Experts of a small language model.
Training: a variant of Muon for the experts, 5414 steps.
Below are experts of layer 5 (counted from 0) of a mixture-of-experts language model. Rows are named router (the router's row for the expert), up (a neuron's input weights, with its number), down (a neuron's output weights, with its number) and show model dimensions 96-191. Each number is 128 + 32 x the weight over its row's rms, rounded and kept within 0 to 255. Numbers have three digits each.
After each expert's rows: a language model's description of what the expert responds to; "mostly gets" lists some tokens that are sent to it at least half of the time. This comes from a sample of Wikipedia text that the model never trained on.

# expert 23
router:137078121089082127108079110109101078148150164106093077162109118089113149135185090086147165175113158153117126126119115139131097160142133112136123099174139082113102132109119123139129192106109147124111183165128102120118096151134105093094113122101117097141155125060113101075071113144111153118
up0:169084136091071192109176124149108158087216158104117141148105160131107048141168115112135179168092166156119117150186112136126069106121158146117126182131155141119165089136148087130074133064160170095124158182113144106180098097181116074157140122099126104130126135155148134104098139130154117156
down0:109161126143133160188145165226140141128154144158111150100130083140130103139234122066160130087106139087091103174130138127083073125135102103112162100167152115106157088163125121130161207086126173129158111090117123142159135088153076123121150101177137097137106174143140190101140150150183241085
What it handles: Infobox field labels
mostly gets: " Genus", " Clade", " Phylum", " Syrian", " Genre", " Died"

# expert 20
router:136101173157106129100119142122148149116112144133141102197143155070161180112088090151149129187144102114150119059128112144100178139110134112107141115171146142124143114108148112091120133110147085115133095107170104135099125196121169127119083123065092079141207118054161133113095148158077103133
up1:158141143187120153168102107126073185137153144116114080159123163167120117159168091101088051183131103088099112149113153140135166119150162048122139116132094123086157159102128111162141118094104098093129148151166200143141102206179141135142195151144116096165100100109153082150091107192065069121
down1:142163103145139078151097197081143175144131167128160103127140098113116135176075132076118144180139088101078082076191133096109137111147092169116107129124088122139168119103116166174141143113162063122102081096125088158087149068081098087135117125086138166163118155177092173172156072122078102107
What it handles: Determiner before head noun
mostly gets: " insp", " saf", " this", "rupt", " acqu", " dr"

# expert 30
router:126130145089083154094149134170135196150121107101141056128111078124133134111099128132172170092113121153113132116119148122108130136155193161144134140116077094135090125088108111137099103138168176123089124113095132153124085141130116116078096113114158125164172164162130151130069080150080087083
up0:125160176044116170106107171183159184176179114111148173077099090106167115171105119125192124084163194077100090157126105111147130150125086143142128103100154104127112120054107193125137093124131142119118128133150155168166095113138082118152158134127148101150116118093135168137103134147111112117
down0:149154156169114169139172150151145122086113116163132126132128157154099124096143159176101124140162087056151127128085147096131078099173156140071153108103153165124135175092117129122173179148192157133110131098117122143141155122145112208135153127139106154088089165081106255171168117144175100100
What it handles: Of after nouns
mostly gets: " Occupations", " Spouse", " Occupation", " Born", " Allegiance", " by"

# expert 13
router:107074141112086146135115115119111151142126095078118107120095085152182119170073153082156098129069092167124112137102114106084145094143147098126129156140062072148114156106104112121120125144178144150130118137122165169121117161143146152126066103113145143163181172138083127167075088144070117093
up0:138135134084144135146049105144129223191174162084177182057139106115121098126127118139132134169060177124167092106136130101182134141122173138126159105122117118100141126185133137174125105106117130128141161136072152135182123123125085124124113137171131083108138144127132153082104122145140105145
down0:149172094101128152089171120158069152124184122174194102109202117101170125102154190142176135096138124134119140145146171097130065126137136152105172166081139116145119180156145095100113143118217145114117126122101142134187117100171067152133129111214137170083109157093148150125147093107108145121
What it handles: Preposition of after nouns
mostly gets: " Clade", " Historic", " Phylum", " between", " through", " despite"

# expert 62
router:103141123128127173107083120153109049101070135145133166132090121105135138130131100127123129110113101163113159077161073156157105152107152124141159161052131088143110081102086070100097125138105132137120124101121125052146125189114140106074097137107112075148197150060118074130185106145096133109
up1:132101113091143228075096124095096168065109159093104134199068111104128176124141106079096088189154081135114105123122090095134126114088096124146130105150085155121109124105085141158133103165162137063097126147103156171105129115115170147070124157167128083156132124079135110106132132204086142065
down1:133151108136088088145168127173105165133115116118178102153161150151141134148144200162091133089105114128142127111142098075124120118182157078110111144057157169126139180140198132081141102090150073109186103199132094107047153053063140154115152093130139188134151096112131130147124090073159165112
What it handles: Parenthetical openings
mostly gets: " (", " (\"", " [", " Clade", " Spouse", "^{["

# expert 37
router:067119133143135156091091164186087149146122145088111079112177144152102118086165164099112162108114152134093108096114118112098110116135195131167142115147119153100030082111138114074104204135128150145096145156093152083124101090178114106132138145124157149204122139159081082134100148109100108161
up1:155073101086120090117076171152045087092136115195136166088102126139088143082160129101202173093071115128141114124121133133079114146140160164152149101133170124104097090119141135170112114174100102142145087107154087103142140166158168125126122133127135127133155141189110084167181208080110105158
down1:069141152121137155104144111059099144146156110187138141142087127150147189175116160100061125205135158091135100128122136144081135125113149175060113151144111118103107182155128132143147105139111124117084119099091142083087190181159078160126147106160091182104125100164136114110151112124172113100
What it handles: Surname and place endings
mostly gets: "kov", " Richmond", "lington", "chester", "owski", " Sheffield"

# expert 29
router:110138152102171161068114092146111163179154139106120113183092139083084118160168108098121134117103166124128144098114094157151158142152134088135103140131142150117067129096156150155140155095091145035113164120098121107212083154171190086153102102150187037159175196121120084131098159074067093121
up1:048141089128106174080082145145137128110140125109138112190142155070125054094172108092131063103176161149156129149084136139120088102152111074107131140155088071196097135144121043132097137170158208148160156119143152107144110122106103148093111115093089133141178122133142139190102139177112094123
down1:185137171106108109116162168160147159124135143206137161131165138117160149039120071101118102100130099159128085104071146083121099127150106177085098118107106186155154091152111100086153104086154143096136092161134132141146121096151138175107138124140163160077114078138138124063147117155119157176
What it handles: Concrete common nouns
mostly gets: " girl", " room", " floor", " boat", " child", " dog"

# expert 51
router:084116168055131158121064083102094054140120118105073136159118172156093033140131131128129140128109134143125136125162135108127122107119133169170113123109101122085109151105142120152093132132096129140133110126146102131167118139121151083102177119138131111167137137144169133103109159160100083205
up0:198163115149132144137069147125160067091131104111090091105101129157113145109170154081149171119127183172042185129139134100097132123131117185074139162149084189098081126114184125128157124072115164163117099112220125118080112130161142132143120179164140150153190121087192120114139147136135113236
down0:172154109157143089131068112142116148136067070184137116156137031138109098130078098143166095085126195150116135143119147157130136114160109111130136139082092173145129124172156139154170069132192149150113143127100095158082127100203093085142126116123153109116093159115071125145122093147171124130
What it handles: Auxiliary verbs after subjects
mostly gets: " Died", " Spouse", " was", " Coordinates", " been", " subsequently"

# expert 42
router:096106171104162165146120122178107113174170081087093128158210091124091131172191096153185112144102161133134146121146114151138159116077167197152159144139135102123093173142058122110163152088077105119164168180125099101167090116119147125109079122071082080125138172072044125115097079133132126121
up1:054097130133127142100124153175147183098117127065131099099123141116207175102150102137167120110107160096104111098148157148092100169122123147115115153186174129181093138082175088138131127139077135104096140103108136028117144143005157111124102152091072121126106111105078123136158115112120091102
down1:106203140150112120139134144167104107076155089027153187098143117156152141164098125105082135156164098099133108120155143136104082134163133166149146167130093118097115140075132185135104159157147139151154090118191116079081177166172105123176126088106131131092091105134078174130123102100093098125
What it handles: Infobox field labels
mostly gets: " Genus", " Clade", " Phylum", " Genre", " Died", " Spouse"

# expert 10
router:040156137122145169116137151087145138152154135119158085160159144114122133102140060121147130119084137141117171048133124120100099140158092169138102120186111098103122130116139137139087083123055125118096159154139130152133142121153143060117132172120128100170112141142132104128067135142088117160
up1:095158182146121156133144100100135133164049120128182121122120112121160172131177156116070131101116120163128115126159119103101102182140159111128069105162170087139124158114065065182103092074161147085203183182095104161178135164148161069167142150164139149192151102120137151142141076177114106134
down1:131143113094122173145147165080130133085147110092147106151144112111132153118107196164112123127142087131175148110139148066136147168110125160076059116116183127054149103141112133188094152108180143153179135140078118195164149109087114095148176153099110149142124098115136209104079148174102089153
What it handles: Adverb and adjective suffixes
mostly gets: "ically", "ially", "ively", " sexual", "ately", "ously"

# expert 11
router:095098113134109157060104141141103146146142139108037151122060147141168125140155164138162089120093145155121183110140179140076122145112151186137126097105121145102098065125157084058086143126123126122131081107137075081154146121158126141130137132139131141126156168117045037127118155071136091134
up0:112163100168102165156088135094149162146133114195123128107175147127173164108146077155193073106189148117116114184114133111121134121120196153130120170110088057124123072097127159176161119137134144135110147155161155093139141091058129165168105143024127155130140104158176129130067132137169071141
down0:182107141096080127102130135161152138100178106153149099135164152081140118094192077149126130149170188094171109107139080125127126112074133143106146115107058111108109139122147114152070133172114103070147133115160057112090161106082123114104149112100162169151155157148133174105096120141159099123
What it handles: Foreign name fragments
mostly gets: " Mus", " Mas", " Hu", " Kel", " Mat", " Ka"

# expert 36
router:099109103075121140055100128156132083176135115050155122169135142115119132143158120130121138179137120127136081126128152126146128127159175179187064126114188170060131136145125157134119111136053073125157152112146196068133144183116169150094138134114126117158103183133095105149115175140129082156
up0:103097114073124174132126149176145161121140097130113156176103167139102252152099102152159154101138154128131139124157125152054109147065140158058079098092133136118152159122144135101099160161126131098096144115079158123132124118120160133110141076129069096119115139090120149119122163086186109184
down0:072150128132145126172094136116137158139110180167157103124113058108145131188141152155057128168125087116125124187176108101118085119109111183118190124108112128076131110140108116066131111082161160147158034083117175131119116151126117161135152152048173125076072180183139199148138155110115122095
What it handles: Copula after subject
mostly gets: " is", " was", " are", " been", " Website", " Occupations"

# expert 25
router:083146161113121161075079116103143120156142153145108085173219044124194099125151078093122143164103154145074107123144158126091101120125145137137122123102103139114099182130196165110047142109129106063099127189172147109190126131180146082100119103144185116164154188090137106132029139092116177160
up0:119088150159116153175031198097082183055108115132112150144195107173149114159095051148130104113166107166092142139121084171102118159107087151100126105112107106187087068125118146141117139118123158152093082128123152088136148087156137150108089069117144188112158106074058141133120150086173128134
down0:129158141154115085090105123116173140089114124100170127162182138103136128057127141172130111144160152101153158176063116114112084111075112107107211115129176151093140177166188171132156110199129132160137164115060092166086139096168179144115095175124077213125179062137149178103211101151110119191
What it handles: Plural nouns, table headers
mostly gets: "ements", " room", "rooms", " performances", " boat", " work"

# expert 27
router:123110136157092141102071166107095151164109104111094141095037151062185137120096185127095071099123114139079204133082125203096123151095136125163127095123101089148078120073107125065130119111143107081109111159102087105171113102130079132064110091102143172154145106173121119122119178123137129126
up0:150121092146102055148078157107121139167150103156145063124093184104134116091135106081159061117071127096098123168111178130135170071103121146131108041088099131166100143106079215118104138157099171139140128159127070117150104134109133176112089113120157129129114176104151095141161129141102194115
down0:112095146192143136117135155149158165142135081086172155104124072111121107118150095170147086104127135136128129117144134103162151151178117139156127108103114193145126145146167052072055073101183205097150140113137129131157112148093075124133187162107133110075150110107086133149173166125118107110
What it handles: Under and hyphen prefixes
mostly gets: " under", " Under", " Pan", " Mat", " Ger", " Kam"

# expert 3
router:173089106177097129137068104130126118144184093159109174111122123112190149142136127094145107113134121138135120170075126164098108151099140162155091078094147145127110163130133159094117177103102117125113099145126087094120137159131145127078092106092111090158174134126145056122101174078119093116
up0:152058142123094082072125096160145151160150119140125152123123164156135135118111101097058154120080147172130130154155140142101099147116155172112120115091092106150120132108099160155074137126125135113048150114070040076165108140054133162108164102060092086187148121119121134136069128153138116125
down0:087109144148138066157160088090122170085135126136120144125106146124108131147096130071037058092156162132129109144138169099127094062135158124141143081139085128175036129185147129113069109174129044117108083156134115158109143117074108160112154148088138146146175153114105180114093119154162171124
What it handles: Name-initial letter pieces
mostly gets: " imm", " dr", " Mus", " sens", " mag", " Mas"

# expert 52
router:109108113186111112147093151134083157100118088114068155106125128100116077137115107118149156139071158180128112157150174096096128161164138146158099119095117093157075078092138152090082125138106159122089104126133106060134113134163119124080137134119114167083169113148090054129119133106102101106
up0:147122123110135137131139089101156119128115122159124145120107134080121110069125070136119164108102129162137154129089101167113127078192126122131156093084092139198144094120102179109117101089102149132113158141107144176064082134170106129083110177124090150099133165137193161120158106195104179083
down0:135131090120115112099152143215149135109112140164157148118080120089120131110101068151118163107155137146087117207111138118154123139164153202118149118127118134126191088121140141131115114117116108186157132156152136071179109131129081104126164051128118103110104170142110109136148112140176154144
What it handles: Exotic name fragments
mostly gets: " Hu", " Kel", " Ka", " Ko", " Ah", " Li"

# expert 31
router:127137164081143161096110087113096100184141108159121058163135091165095135076084114082095131148116148154121079115179125169078162142149165154184079118153136139061102134124158117155087168161110143082157125121068084171216109191172160051092087132098145084136142141120140115154074164148099100135
up0:140073104101129070108125097094143090100185122082111103180086078142135141046132182117111159102167155109127088106132100119100210133114162121138100139131132156072167157145137173154091087133187077110117147128102141135140073184142160044079139163149118100093166104137064104120106114118171127151
down0:126151173059113129144116123105165107117180106101168092125124110143124123135080163062108143195125126090159153140130136136126141158181095126162129138149119144140124151129185200118123191150146105144163121146051156093122094104134144180132110156155127190089133182126143123105158141104156157138
What it handles: Nouns ending phrases
mostly gets: " renamed", " room", " floor", "ements", " ago", "rooms"